Below are experts of layer 4 (counted from 0) of a mixture-of-experts language model. Rows are named router (the router's row for the expert), gate (a neuron's input weights, with its number), up (a neuron's input weights, with its number) and show model dimensions 0-159. Each number is 128 + 24 x the weight over its row's rms, rounded and kept within 0 to 255. Numbers have three digits each.
After each expert's rows: a language model's description of what the expert responds to. This comes from a sample of Wikipedia text that the model never trained on.

# expert 13
router:101134150142126098160104142101135135140140119142138093116126129112108096112118133120115161120139107110170110087181145130108131137136166121133136181140161113166155153137126133165107139167123148129147133136093146111106106144155150154140126171101116141128149105130095085079122142137128194109185084166143173122179140147140175137139142131110109120132130148107128130091117115115128141137119098129125103093126152137185114152126115111098170128098085109136108094092116142131125076153083106
gate0:108129154127093131122100131109138124122122115122140119117126100117130094089076138093149122136112113115136091134114139134124112188143130124141103158132141095160152147159132098101113100119100231146125139110136111116122124137142121142114118157109139170108126093167069118086146140141114129132194111164101116120142123124108164138130082164140126113127092119152114136085136113097163111151138090185118098140156126115171120126123119132108120091101128132132121106113109148149112083164093115
up0:094096129145159128134077146131154159118128124125140108112111090127107152133154115137173086118142124161156160088109101086108148129129105140130113114084132124086151104088157116128145116122132131150091155148143125132138126136165090171109164115089116170122184140120132161112145118164137131123110122150085117127157116146086139125153182115153129108119126105129096077156148157190142093128120155125121118097174111113101096133119112142118119126156122138096065119170150127107121134119129109
gate1:114152109144114169155137137082098130157130097143195107116123097125130103107112132108122178119098103096137129116103110173144064090080154112107101109115135122153123077151158093125125153178131125078149119135130133142134129166173140110142131109162158133175114108127111113102129131116135119157174095141149123098145139092122145147147109142154119086132140115150127125112128089136133132142148124115159106178125120106122089131145109141129183123145092091141118157131123112144144158120146170
up1:182154094139113149095121109133146072177097154079080121156118088128134091131164136129160161117127172151142158141129137119110157106126130146085152096162096131154110124117145124142150114127125168149106132110157126099115136141135103113148115095185134109156162162125129157175114115107145075113087121150119094103144094147176108148141144100149114129120142122119116108150142153108110135109151106147141136138116109143161134144135114148119093145159141164143091093131179131109145158140137136
gate2:104108130111115131126102074117111149098126133172135114144112139148152115132092144130109175119082093120155093099106141131150139138129125156147163161141153115156160154122138105128103117167126124170128161139112103145139107086133113144161155160109041155090143089139126092100130122127133143147147118129133165114104107115087146108109164110092125100127163137097128176130148095119139115168123116141107106115122126160193091126133124137131108147085137137124115101146127091145163114106094104
up2:119169138111137124101107128126124130144136159072139105123086147148132093155135149087159154141155149127133107134186110108107164157128129082109124139141160060118144111170092171150093153176159123129107123133154140132125123138128132128130100123176119112141119109178121099136120155163135157100123119163134110093125160095103161112131128152174166141140130101118134118127092132105131184110073114151111118132135092103150134160126144138121165113105089156102121085125146105124126108124153131
What it handles: Whole function words, articles and counting words like the, a, two, some, several, plus digits in tables and math text, e.g. "There are two storeys".

# expert 2
router:152148143110138089166138139159104130118134172131169106125150101107083147108136108104149139103148170101158143094146132153117152079095125166120115110144109157100139154154162137074116130186119121099101105102129132151095114128067119155111091130138089107149135103059145128110152167113096095138098150124119146137124137132118137181133099127102122142117104139122088097106145103130100112126123107111110093145094120102122121134117168173141135143152117142105121143150156106139125168108112114
gate0:179113147159072141122151158145148137146111098160176141120122123151127098162108060117183158135096119101130157153156079141145087117141142114170103117134135152120144160131091127100122073114146101151125122133113103089103108102123145115164158138140124195144151123117141095127107130115156110124121113150109169083137110120116097160140105117130107116060105102150146134144125126105141095120122112133116123147120148129111113108149147115117104141159131151103149132128167112143103139127086102
up0:149118160167127129138119105136099136166093120122137105122135132099107110152110113137151123115075158112132118121090128100175136167106113151158097127122106167153133166117135146122123119140131082094102137192107112137106126112110117134132113142138101164099149100080152102128097114124122138104106137151131161149092105121157147174109117114111177181165110133146121099093102147148095069152122099170129156125155177137153107112120125116132135120086122133157148129110110187100125118114101130
gate1:132136139125117116129133136133170119076135109146170146108116176160128095138110143142137120088111144103109129138150127139099134136121092113175123134155108157127117122160099101129146118118135115113116135138153116106144114139116148186092131190105119132095090137110150131167106164104139142158076124109089161109145049153156115074116110157117147140107136156114086111089125108151134093114109103115114098132119108160127089097105136142148081116129143126142105112156147157130087114144091157
up1:142119135106146130161143096139108182172119161130123074120123130091088140128115110127125151119148179145157104110114079100128085093123138094125129134072130139091124163118121138103166078146073141117141087171085127125123102127137110150148121130149113159104170140143120117116143127120099151125095128134143124100139171096125118186140101125172130136168104111159119116129170115132127124122110147081093163136133139111143099104178123120103131136101127136109139115119130139108123124090084108
gate2:159150092102136129132113093128141143136088158152138122130084153155170135156080146122110112108153125158088143079154119121122092156120120141114171116136160106162123125196090077148127114128105157145126146126107141117111114138118141144157148108176175133120131084149110090142156103138185109122086142136128164157136138137177094131141137109163114121105112144125129116113135127112129112154130121149102089136171123143120103085139127146129101129119148143115117133182111087128179136160141147
up2:144159131157132104140151129160147136113124113140147083126140081158141126124084131136179149181110169134106115102101143171158074101114080099112156132119140124111090072145142080131111119114126101124153128102129162134139149149082137164126132081092125111128094121151138148167121145094109124102116096169124120172147151132111147152108095123171111171150139153177122085108140129137127141126093146149100134140119147141114147117083149123134126145162137106109115101141118149160152107127126130
What it handles: Periods ending sentences, often fused to a word end (s., es., )., ".), plus as in cast lists, that, which and colons.

# expert 24
router:134143151111151138139115182118124153072155132165079141117092158118138127087152175097098101121186146172140135141125107148129141107098136130108130153103131104107087142089140139117135136118098104141089128122152157114151133128109101111124126137103120116160113130095140121126132148156196125096167138086089190116181139131098075137148134139138123101144124141144108122144127125085151130141113122130178140169112142127104137152131123083114120139071136125105132146092131148141153128140134121
gate0:148071136115082124124141107138137135132104156143108119125100099143131099098122155123154113118132115149105131091094155145133111121113101125145126135120101164157101116116122132141131173094167115087141113157094106150139114129133122076162119130106138133122132158108086117151141122123134145112106112137128117093193171098094139110137142133195139075164128114162138140142125150083145138100103132163162140131099081169106122161125140090118154122101122101107144145129076155140170106131173112
up0:126098121113170107153172113155171137145106122126159101098114129104150115112120174106172129122131115135159132119129169130096117127141150113146095093133157101121101115171130142135092159172088144160144124123105124146110122115118144101175092115140159111148134115187118131171124106131172152181137128123109080116124101157152127126097101137146146119132153129126120117116125097126145140135143171154094070097143138139154157104135125117104159125084123114142121137132173114045148116123124137
gate1:149111162163150150146150157148106164148163130158136150116130157132121126081133143098170120163126137141143118100174134151147129094128165097118142120100115086099090179115131093087132127125127147103078111096127118127166117104122161108152124142156121160139117110111147096113163116138104135113105132132162158102148107152130128119145103156160152117070108163072147088155140136099150081112123145107134152090137145120155134122150132119095125162083108132100148140155159144147160117110096128
up1:121137105156112137101081167146163147126109128132164120126103108165134127100161090102133142115091162150126123144127108148101111123140128107097118163162147142150135065112106124148150126120157132108131081135159118096110137131128132069131159149142127123127113164137123145061120132126091165119096116103163112145090144184136117158119162112125146158165102135107139158137141128120100142113172125121141163145119091157107117108100151103102118168157154141092124153103137094135079120141177131
gate2:155107106096126119121121141121114146121122111101094132156145116127128133136126123089171138164121148127130114104098138168118137145109136124136099150151121137148116080118121136097095080138150115161147130072138088100117086114124105132178085144138174075120116110134112075099155130153125091152151097109098169098101144123132100134127101116193146115108119084132127119145153099110129108143097164138122168112124104135115119112129124157142111147141088128173147144122145104126198128129114179
up2:134167130155104113148101115134095136131129137105142128176170097142125146144123119163107142165119109113161122136119119097149116129147112168152093104154107118168135102130124131140079138106136190109135100133116125113086118095146122149147092098083123107139091144118169107082119098112088137154094098111145129180092154154122128157135135130119099121157075113127155095129142116158122113125115109085125142118126124152124144139153103142153196111124174105115127113171147107093105153152163127
What it handles: First capital letter of a word or name (I in If, B in Bronze), pronouns he, she, I, and conjunctions and, but.

# expert 57
router:143088118079113131131150131125178150142141121090116118130112097070151122151138160116151125137162145094160119134122084156096138131129146141136142125138173065081138146139153151134171164155104136115134105165151168110106113153104120113096101095123092156136144132128170134115142124084141116152104142157135112150092151130126122148124126061109121102097112167123142120153094151125090137131132083125101141111124133138142135080139101083115135114086148095135108140130117124163087121137098137
gate1:126104150131139135180119133114146126146115146149156083138115128101132141141107117141135125120125115114137072150141095144101130116130145148137120163136101110115135135145153131162102120147097105145125138161130208139130140129127167159125150144124127156128125143160125145128125114105161102121121131100148084126143118159119133110113086093155136145099171160133111155136105178137119108120131053154101200111124154148154176122111113066146178130095158126160124138112109090109147089094107125
up1:118095087117154121103152116123103158117079113141176132155144137085107140159105148067186116123110163154134125148107164126142123130140157081130084144151166164156111149128141148096139132114093129117108165075139124143133133096110138107117121096148123143132142102184142123107138140099104147120112131125132118098120123113150148104113146085149119133161138132141123144133123161095080139144137112088140150125136155087111092174173110129152148136092147120114132152100096131142127186158126154
gate2:144080162162165145144127138127106160126136121125111121166102136103122132135139119096115129104107102104145135152130075100159049145124153113119124106133128116100145124127127125104138186089108149104155111148121143128096134132124161121156116147135111097161075115164141126114138116120138153182120124110148135128111104107167178086153105116096146165087161121157111103139131147098108093117152124145110102084126122131142104096115086104092134118145102119137094160145119139162109091127100087
up2:144098155182151143142115151132094110118125119130138163111145110110149098090171130143128130113119143110120147153138092141103135100132076129131167129107125115145131126118118101131113138122087117110101170132126100113100128117108163149112096155148154171104118112154147142165108172138147083120158105113121122119113122143121117128115107114129122181090127161150106119097076070166034113168124096118138122133103136107147167090116133189141127104147161124120152099120132120136138117114112133
gate3:139101163092132147167097186101155176138116143093138156164119127084101140179101124150138129118140143120140122136117140137091108133135125130147122101111147145104119138123130123041109142149094161130100099181132122120097131166140139149126113115136111153125122134165134142105117086104137117099109107158152133167097114114138137107092143091081136147124118148126154119113083143089131085084116119130090126095110128138143130080092164131128128098135139121155104124155109114171108118095115159
up3:161135145183141105114127144133131097115149125129138145132172136098095107100116126167098162110109157104128180176110073115149123132115152090131135085123114151159091128103130086114118121124082162144116145153136133123145121162113148117140131089137079104084104164148127128163111152113146096107069121140127065118108140063148124124150158100160163137124122147100137140120135098134148136153142101125142150151126125117131105158134131139142073118141100154113102123139112128138114075136125119
What it handles: Clause-linking words and continuations such as as, that, where, when, because, such, plus word endings like -ing, -le, after verbs.

# expert 33
router:097151137155150093152107138121167119129122150113123137119166142102129132145126139128143139110185126133168147109123140129167176109128116165098114133172128117123122110101190128076123112152115103088173106158142118136106131112086119135137119165110115118160097171106128184134124141093097170144111150111099120117100133208179127136123096096148120133150139149122110120096142115109109125122128101119094148159092098107148130133086175125152119125151107139096154153116117101114127117147105130
gate0:152133121097128089115115132150119107107140156108162136092088140091124100094119125127170084085112120113134093163120133134095124162095120136116131098153132150146122139168153168114107161175117164109120109132134143118164108125132149129129126093125118115097119190131118137114147104077140130115144067161104151103081125123132107133086116133157149151173086140152087152101108134128100092124093162113116117126128097084139099107169116126104139120133075161134147144132152104126137145130111093
up0:156106091115143132177117132138148151086116154080117131109142121104187111146116124139150125140112112135086125111144119154089094156116129102126168111137097073136107099128135139106130137091138140150130103096108129136179141147087128168144107151102145099128135127100184135133095121111126125113123109129120118091111131107108100163107067156134161124101146101107107155150170126144161143084111177134152138131113103129080180146148150108113102152159140110173136131140144139127161136121092127
gate1:115144128111168139150119126174155136131119133072111164128141145097125085154096109076149118163111121129125111187144131109155137121138184155128153136163102119129097087122149126136130118111146123133126147116145145145154110122120137118138073122117168122100149135124111139150138106085100171133095107110119140155113124163115147140098140100147123100098185126129103142097132098121148117134137128141117122131118088131152124185156133133125149186148067168120186138104114110150126093145153088
up1:135156096142150155143168156153121117142093125134146172149134123118147131117145123128089122155101125131112120125110107132134103111167145104125123119133137128148123158155082118168113116122115152104117090142140157080116124122102141135125146083115168176122137130127103180151134112105114093120097081097122135102097128125147142086101099114147150085124145120133081106165096124150079122126134139081108107145134108135067076142114131049123125113133113101115091155129109170115158144150106134
gate2:115125124144123119108139161086106167157124137137107105175130133089106102197136117113131149087188112133134079130123114164097133128113128148117104129148092076108124114144136088079121133139099182151120124120128140119119128172103180140162134122147099082124132121151120138135157101131122150096143114112102121125088153164165089125138130111186137159139104141105145152094122099133123165165149129149110100115105136088156115118139162138101147145130135155134168114097115121116095143127146138
up2:124139130162122106124120120109142169165133124100140107122107119123149150161119135134076163136126115119102172117122117117126083108179108136112089112145171104155111080083156139105070088120138125176112111127117110092106117118123083145156165177117125149140118179163141136099124161102137169094095137156087174120133144148126154098115107079149090147141168130164089106089129109131165148133147109141117106125129115149139117129113154117139118108112134112099134096140139124136102101139121122
What it handles: Sentence-final periods and period-bearing pieces like s., )., ed., plus words like first, one and ordinal endings such as 27th.

# expert 53
router:125090136131128094114120115112142109134110108121131149121115133111066145108143106157139115127137108132140129141114112168073129125161107121104177114106128128109114139155128095100112139131114169162110120136110089136176103120100124125108134136154150140107166120137161134134140139164164159145127133119118148128083097130176134143143130111122100066161134157152151137098176157166145157174144165111142084176190157129113123132124128144177101115077130134150149142152110099162150131133097157
gate2:084097171174109109101123145115092133116137128111114096098183119110141154085090157083140168168125143174140106110129132146103111119134132103127146142115115174150121152157111110129147114142133120109094118110145106123181139171123135149126134155107079111144115127112106100127141103093156143120097147128152075128122122089116162159139144163189103132132132096111088125103124130133139169166130137130103136117128115118149086119164083144144119102115114181128127146166117131161158119145135132
up2:147106103123127108103118096112160117120151168130149080137143128139159146138125161087096133100157184145103150115161091078107125145104102123133108162102168143136159160090082101155085106137122112103159143139115118119135132105119125125170142167117141138136140121120154140174128105115108100093102112154108140106111109131101116151148140162163107133148137111092104125099119163154148121134143115104103096134116088136126131136167088121182126156131141145125138177150139155169144131107104185
gate3:145074140153111065099126137137160177134136133103163122136131121128126155113096135145143130148108066149131150151086134181159135150152111141143144126144105117160181110119152105138104126125120144132141150172110115081155099126091105134118111170140107124110149088150095139134134160148132152095146122126114136118108098144189171103130087129123111122120137126155134099126185147125111109144147173135119129135171108163108112112131167115138082124123148104166159127146140088145139122132092133
up3:147130113114123136151082174107155134201109127140103146125136150129123117090112149109143148152145145130154125106142105107119140132081092137122127131096167128152147127128127093130140121099124151135123141125110124129109110146103129134105135139169130107134142123128127111090166108127156137138104127132121092184126173080171130138122095135138166121117126137112111108133176138100166098147093147104082123145121147164151118127087115069134104122111159118145165133137090095192127129162149054
gate4:114090105109159147155119084113203102113138117159137174147120159107133134142148118148137134123109109128127134167151108155104126112131144129111155122099102119122126143110137130106126131141121124141138089147154149137147194078090151138147150105122117146121113085141108136085141154111142118153141178107146111138101172117137085154098115129105126152169155130121115106129146109130133116141144157132155126141108158163077152079109112154200105125123147101146170085155099124104108102127121159
up4:112076114134141118138120104117110147072119129134138125135161135123158110117147136066097097140095130136083137129082085156102137102121143119075120127142120121136101139116124112125139116101149114136124148203113134132088060087131129105166133104136147075133139097102129148114119114152150144133143145133157120123081156140187127130123085051134125139141150153138089157113117133145099110100148128140095135152141157146125128115124115120127134102090163146125120088149103106134142103150121122
What it handles: Word-starting or early pieces like in, In, al, pre, em, such as alcohol, amalgamated, salad, Ingrid, Preliminary.

# expert 50
router:096155157114120098148123094112122126128121132089113131104142166091100141135154109095128118090136129107166157085129140159143132127127182157121115104144098131094122091123127120090100123156137145098106103146091133169118152131101091111146114140141132107106163132060124150110145147120097112184122152103099138144088128080083086174118111126131087119147132182068124116130175117122106099128127108151134114141116106086154149109119145129142101130133130122085134158126132162136127111101122138
gate0:117117150085151129122112125120121154154115119115111094136055131148136115128158126145162113098131131109127164135154116113176116104131126120138089112089156112088116090125172135090140114134139161102125152159111119138120160138150081111120109119122132094124159105120096114116157150139160088133114157132126146083058179092121135140103107177113114103139147135097122135143158166113138067148105122169130145082131139116129120126094139119139129122139146149133161150142138147117125124075098182
up0:140149107099092114124091155152123128140150116172140132132145157152129155128147121130109115125166165127131152151113142101150152136141155096148110118149138096134137106118173101123124148119114108174123141128116116144105096149144154130160128154140118154162106149137153130133129125060128121138115119112159114146133167162155156150101150111082165157067166133175115124135120159135123098172144077075131160146114102143105178126155129091140132124130113097136154090119088136134124106152191098
gate1:117143175173148111114147147115102146102101097057136156130120136116104085135139105116183134109114116147106135107107108135135106138129161163144112118119120139097127107132138094108077089130103120106113147142092112141104132120082105141161150189154117140139099142092103112135114137143111105125090138137120137145100146100116123138163090104132059138146099101114118138135101099089080074149124108147131159164109119136119117090129151144137134145128145137112123157141162161130133109131075157
up1:144154101138100132118102113125171134065124114131147137130122151148138148117135123139127150108146125147134086115120131153089123092123129168094132174137136109134149131079179152150141091101135122153128145134159135128104157133140130126130096143155184122120135129122164113134172147096148128117151124126151099122172108191159101122173131104096089099136150110119182105125189116106110156154163146160118157164135124111146132146097128130151162144111196132104135102130143164128153160113126125
gate2:111118117132128113089119129080129155138085167137123116133148111078121109162164100092139140118122141095108169136127106140132105141122203126125108135117109153105139080126088109090147138118197109121103153127089124163094139165122141107179104151141043157139134089158134161121138111117119113156130153155117095127097115091113126096128161134173107116129115127092130129120124076128113093121113120170121113098106101137123110123110111148126114107137116136130136160158118127141134123120146151
up2:126128124073165102110130147135152155135075116052123122128108135107161118136125116136158135166125102088108083101117144102126131167111150099130132113108090128113108134099153142141122141129132151095139174122102121115099067128149165111123149170146090065141157149127115122127148147130110170173107086142133071122125129112111112141099133103153118109156146134151135177114107113103144099150136106155138112111115142093120155169159105181141115095131139130106148103132133151117126117120135146
What it handles: Periods ending sentences or list numbers (12., Virginia.), equals signs in headings, and inner pieces like p in sus-p-ects.

# expert 63
router:137114121139097144126101094108118120103138072142128094162148137124114127116110176139142105113108123126145152119109090099135140119117144153140069152128155130120130156102114142135146143112132134143178106157089057144095159094159113121120111123141138173125105132143130134132089114158130109104159127117131154162084154108110147138127101136102157130148145144162044084097140158114142124116152113156151150124122133116163150128122117077134142078122151115095108162101131131069158138111136141
gate0:140139112166133147148120105142134134118154161135100114169115085140133127068095188133170125163138128149113157116137111094136093121101102153140113147150136169129127168122135135107119120132144135159155105112130095113120168134152099092127136142143137172150081122111116096127154123090124087125112176149130159162111154117151134127161122119113099129112117097191094042093130115101106142146137132124117148136129112156178117117152115114114159144119153088103114134133095108118129148119113159
up0:107174115160154111148153103110148132109134160164151104138090114120112126068148145119146141166163134114099131133101154173138119186097123138114182131160077129136111132145146109134081132111186116131102140152096137134144084143176130132096140143147116127172141123071125146155090132115105125128120142129183102141110128136127108141113120121133145166107127107137104151124172124165094105129133138108163130121169121130084126126108123091150123108124096128109158135107095157150114124179142132
gate1:122137105123108139140115124134089120113156142123103130179134115153133128094168181118137185132102139149099145126086094126133108128057112138131080182117134129123100103098098133120142145057154121104152162109147104091111141103133139134168112117136158154128155106119124122144112149119145125116138188088126122144125135138145146146156116120151151128142133118141109075127083104126148077135135139152180159121102155096136133092130121106123089114144146125116131137129154134103152101078158112
up1:149155099151148135158128097106111096131095152157136126154145106080137164117145134123136110133115122135149107124083168057117132123107105137138110119110112138131118143131123120144144097139108111123113139091120119178139130130110104064147135153095127105148141131160132137073128142062141116151148153136153125120139132153127109164127137119106125158103105178157125145148088133115106156131135110118178131135152128114118088137138124173124128080127092079152087151165120152107091082167095099
gate2:139102152145120152118143128118102120125135114143141093178119107178177138148106098178104134132121102126150122164140094123115108158095180178166110149107105110175157147108124113112135149114123111145138085105121122099116140103109109128136124129113158152162154128145116133179115122121101170107133128107115131133108128118125165105139122104186147113110125111170098135109146145143139106134131141161113157128131139151168123095138137127115098101137151117126124193179158113144182133081113187
up2:145157174110136119128153112124153099128136087147137173118158129132118167143104128123130131075140142137126152133114131092108107152142131128137094095096132121109135091153120113146129134141125150132158134130157110119101158156167163137158135099119164081149111170063167115137137103169144142136167153084097145135127135072124146114150121159134128106127158090165149140117158192101118162129127187146110118132162158141102114138149176147132100106153104091111116125110138108129154140106111149
What it handles: Final word pieces completing past participles and other words in biographical prose, such as descend-ant, childh-ood, transmit-ted, and released, born, died.

# expert 8
router:121145139129158115193184096083127139125120099151174102122136126127167132143096156126113132110131166139127150124143115118129118117149093120129082162158125175115156143140143139077121129159150110119105154149128124141112121147195135134163155128108093131110141108123127155137102112162149113143097153120172113091150132149110147099143147137101134140162111133171099154091124158163168137114125133124153106136110161112136121133149164123138087170147149148165119070147152112147156078128111121
gate0:133139114104146154108132121088100121117121117116129109117133137123099124141117178127149142123158117155128143151162102135130131184143108163135122083132127122129141121124126157065108134144160162121099146151161175098085105104162139133109077131161139119147127120127134158126189058130109128112111121089157135118095132138101122124094124126157091138131157144147125150112109118132117136148091161105128092071105148111127116133167118108117136206132164142167128128113112091118157115117084108
up0:138110136098140148141122115178149142077101150134121110144119124142148096142170151099121145133116125115175118136163142089131096147155116124109130121157135173146128127104102117128145124111104121125166143090105137134142117120138096129119146099147152111121136143107123132173137122101134145168090110157140151111157153126136116110163152060113115142100122118138127101168104068133121065146126138072132127113147110156166113151185108091134121126131116105103108156102128128087162099110108200
gate1:129116121124108102160147120119146092135125171105116149090169135154100116143128129139122089131144127130124131134142150120114096100132133101129112116144109139148127117103082104145166108115133129174103158124089122100159125125144154169125125128145131160096187102168146144119091108124165101109064116105106153119160112145083120135103126130116153099138104131127103228118082136130172148133126150124118092181122142144143117150115151106118156169132115143143124134151158139101077155113129137
up1:091156144073152165115147158133152135116123132146141118127106154131151131132105142078132132137163115096132138154124118157149167130159121171166128166104122121152133116127158157149139118126125136106134174105152129135129081115177125129162170127128148095186129113116099095085162129140139195124146113114161162094170113148139160148113139113134181137129149101116132153150155100150157164120139157127120150130138141132184153127119110159101108152116125143105132099099185120143160149120119109
gate2:103149088128143152113134117147126147148156162148133131103097123138106099153087109167131130100116137127121151144116101128147093073150124128115085182143099119133176141166119126126154125101129128134114127153147141141133110150142137127136197187161090141096118118162064156105158096130149163131115156156119110123126126120111118103134114129113147157149155160134123150095153119116123122095153107144157146098123051112145141096105158110119156124117129174132128138144085160107149149128159097
up2:119126142097104166140138155118136178104131082145121087161115083074090100124123156151094113132114177118108116068109138158124142121133084099124151144111110083124137112176151128143147133132082133107103132096168097108152188107123137075180162137110134111146124104093106108116140134158159108130115124110133126095121174133149113102125154153168105136178130111136123136108111150121120129108156138136121133132097103144151121129125128108143086136117158125139152077144134146121157142107124112
What it handles: Suffix pieces completing a word, such as ing, ed, ation, ive, age, as in Oper-ation, spe-ed, def-ined.

# expert 23
router:152112141115129126128166153144146098161144087089157150098123112136145143194072134110111145101157150173106153093161088138118132112080109085099122121157129111129123126163108129127169117135125128152150129140092116111108095138116125142166104110140132139115117058099151103130109141064129146132150135149140122112102169106140163124115132145130135095081101126137139087143163137106164150115148137129136129116127112127161134096172128106133088149106155129122101108154094099133120185127134122
gate0:150139134163120134140176163134141132131154118077164165162162154140129100150088133116152111116160111155123156165128125130122114134124148081087108159137114080145122098144119121143124112158134169119147121144124160114113138123139115149147123107141196087090131085161115126150140139075081133121136141106152105104116111108132149083112122099098136142085121161120105107124158138074140096134109142129130160113137151103115131104132123136165122110132142107120156119110087120143146152135158050
up0:117135117138111166188080091134124124182143090109144120155128142134101098155094105107132139146154146150126164112126090137124109108094093120110116128151135121125149121150089083140148127155134118099183056119154124130107071147124158159147121155108131155140137112179160132162115123078122130145160119142128153124132145135147151114133112113127139090088129087158135117119124152136168124109143121095128108197098144120103135118160091097114122136136144091097131124102131121109114123153152153
gate1:131140150135128111167157166095091102130167092130137119139107092141150108165115144118149138155164140162112117155146113125149120078083117095115074137104119117112120069159111089126121132090126178130133145083130079104118078140116121152155071075134127144093122114141130115147127132097097103127132159155162117154131169138152152079140142136109111139084113114142097130122153149134137138122121109135158099134141112150125135139171134126147115161092136141108116155178147124136095143110135140
up1:129095156122068148147090161100134139095156132092163126119137079109110140131116191151134161144163132092086111163151124163146101178084123117146149122127114110100136097144134120132153102138075123108141118157144129115124087131146107091105104095125140112097132119137121104117160133123165105106160111148101120124171148119099126135128172153117092101084124087131143132137110130132164121127127145189103074139178129143110127136135131153091130137126140140133168130125131120163135093119116138
gate2:147141162168160158154119148157137129124118113116129075129129107125113134132101116117107150154164093134136143177165123129138133112146138122125150127140086141125172110107159122143133142128124163161136113131087117126118107092157104155141097120141157127124141114121129126144092116086118146123152165157109138122102140188124121153090128153134100123122131112148138138177157171145163115130135095149146142149092108144111110134177167111180108122114138075139138112215113152147147166134168085
up2:134145122086100106122181149145118120116154138069139139114160085114190134108144158118149153115120138140104139139136103106167107141109104109146086158127108117131129094153139092102094149149137139113143105179149171110112126126108123108165128096119150097162189117105104086128135095155150079114132132137123099127104127113099089109139107134095121134110143119157086102159151114126142118136126112105118105087137090113131143114147151125121120154081131147105160124188112143120133125148137181
What it handles: Prepositions and clause words like of, to, with, that, during, which linking phrases in running prose, such as purpose of, comply with.

# expert 16
router:127113144172132076116106177135120121155087116159132135102152154143125103141116113115097172163143053113140115142111081093105163157142128109081134143124119147140102133141095129137136086142164106107077096121113090175135124126120118102131134121099102126116138157144122129105109127082139108126173135116087161129151136132108087137125177117132139113128110128174102113126138103146096147119114125152128108086109194081160130135134115130172134140129126095131138103113133159132113111147157136
gate0:112123136176100110121115163162157147155111127153105122118117161108111136119092126112138118165112127150121076164153094065122083169152179087133111126134120174152128115148133177089132118132161096099109099122125179120129144155136123127124122130160151142116131096133141088124113114095128138108161096144081144129146144130108133110102095092143125113138101152154126078129136111116094130133121125159131137104126146094133136146101080156142135155111110093122178105141087140126097114158171144
up0:102132123149133126172144094117100161131129160089115080150124135125126107134112120150146125140140158123097145128127165124112103101110145183157133092134132108149122068151065115137150145130140125104114146152140128131137099118088089163101127124135144095165128077099154142066149116150120095108127113151118098130128133107130130151138106166145121119123110132091132144139152132131163106148095106050111111198110134149146090124151112154151121158128117141133125147127120167096121126111084093
gate1:094106111118118114149138139136141096096144116142122130129083123088115102144095123126117114189132132134098126194164095083156138167129133117119093149137135164106089150123097113131168090130155084091097134100137152146155150119110119163120120099089142096150110124125114139104115102109123094130144100171127130137136118124132072165076112118106146124098132118148126148129160129101141161102067134094102139123150079142118138137141123138110142122141093130168145134186128118164120112144158125
up1:147160148133114177136086153150143098165137160096154133118138103140132138128120082115163107121095139139110123165152126109158139124104145143116135137139128076126126110134169132132130141094144120122140113127122117152141158154125155119123139112135100141138094165134101117150134162142123060124073152128138110128190147142129119180115099165108137132117127126153103121085150144143170112120125108096165109189144175101131116136149077141118147126137119100139109157166190140167166134121102143
gate2:112133138130146098133111161130109128099146135147141129126084180128108075142094128143141161143140133130102140135101096095144121181138153084094129125125135155197105153141127130082122089090164138097074127097111129073118138138146159115180138093148110133135129100146102153120139137143117124130155117129086122144124167142128109127123117091154139123125139102118170135117160117109158125128077126143177102127093167161148154140179146130150115133111105107161166131095117131103130162119133117
up2:093137142139155159124124167109120143121093100168117133159114156114119109111094100113078111114164106156154140105144098145149129129137138099140141144161103137151135145155126125135110142110124150149134158110136105088120138143161100155174164146099136104158130110182099097141144099112114139127149128141088123098154142110147098124124122141132149151120118132123123104126140125126154112125101124086159103091151180119158160148102099103189114132099132097110157217127097156084130100166130118
What it handles: Function words joining clauses, mostly and, to, from, or, but, not, who, plus suffixes like ic, ical, ian in mid-word.

# expert 45
router:153136161123120161099102091097140123137124113123118149111151116114092128098151126093135102155166135138188112113093155106072120134109122142114116121114098126084156170125146132118130156072092129133108114115152088140153103141151111166132146077139111101161178133122077086107109134143124143147087149128133156130153128126165126137129117146114134108099134102148161112136110074109128184138137134136149154095119158121120164128139141144095133122096137154097179131128106095144138095103172118
gate0:154063178088141164132112123118095122130091146147126126111116108084120120155111127119157123124149108148152153127152152152133104111116097133134028118140119135103112141138131171130119110104114136137125111146161092081174158158145128134118095078157109118142128101137160092118119133118085142116125144161120119139199161106106112118152111130147127094173115119146124128101123095122130120136097136112140134093167081124140119120124135138131125134141115128072175142087110118134141121154119143
up0:116151123107169150160096108147187107141096126138163147092149096132082148103174168147101094142162119171121127122150118105141123116147138114137141156145109150110088148126133082094161142115136099073091115093114066115150157129148149154173163080141131134100118110124124110117137149139140079109149167130094162098124095117158151122136148127112093120097122140102139147097107151120110143151129128155163165146147145144157142116130126126083109135112121140131114146123132118157137142106129087
gate1:195099124153128162095127128142153135156149120158158145123134137162109126111138178143156128155130138107122116129136092139121102062130128107154136116157138100122115167151180102095139135123137167154100118143119116101122130134155148146142125153137114145104148102126078109141149124121139108143092103144125115106140154144114157154125149154084154115166148162088097127068162092099148137147123072131125121099127118114153177133168156159135126137099158117137135140153122148148162116072100153
up1:086094144110155140156098132137146096137124153172147129129157097162065155098094137131154160159141094156160128086104137150121134136151144166135152156131126128140142085145110149106099120104140159158119080121117082135111122157140133123083102143124144102134109101094138130115134120120122139130116126117178155088142121141137152164132135128135146163119150125118169091118076101089150131083097165136115149128094169123132145128144138141110103095092094153114136163092106133159105124163156107
gate2:140109105123129119095122087151168103118137146144140173113127099114097149157140137115129182121125130141180145141118115142100105121129087169150092110110126166136119181125131094106146152114082119185144087096115137127136075141115100186144149130099124137121127143121128122103102134075114139141122151175119162140111140156138118126110059154141176129110116099138127142115120099130141125133169126090130143118124129133111147129174150121103099127120158118116107112107141149139113139079149190
up2:113138183110119141128097075123143025146132135164121150160111113128123112056181167125120090126146076131146139123116116100121093122141125101139145132129123148157080123120119121143129115093114133110107121162145143123145079140132135121131150169117129124154126093087128153134147094115126170103141130129144139116091112124147130106126145141091118123123092102160148141101123139103186167138164131158125133116150098106140164146122163169114104136132140118145139133119120099113136090103113103
What it handles: First letter pieces of ordinary lowercase words after articles or prepositions, such as w-atching, h-ypotheses, le-ague, plus hyphens in compounds like β-glucocere.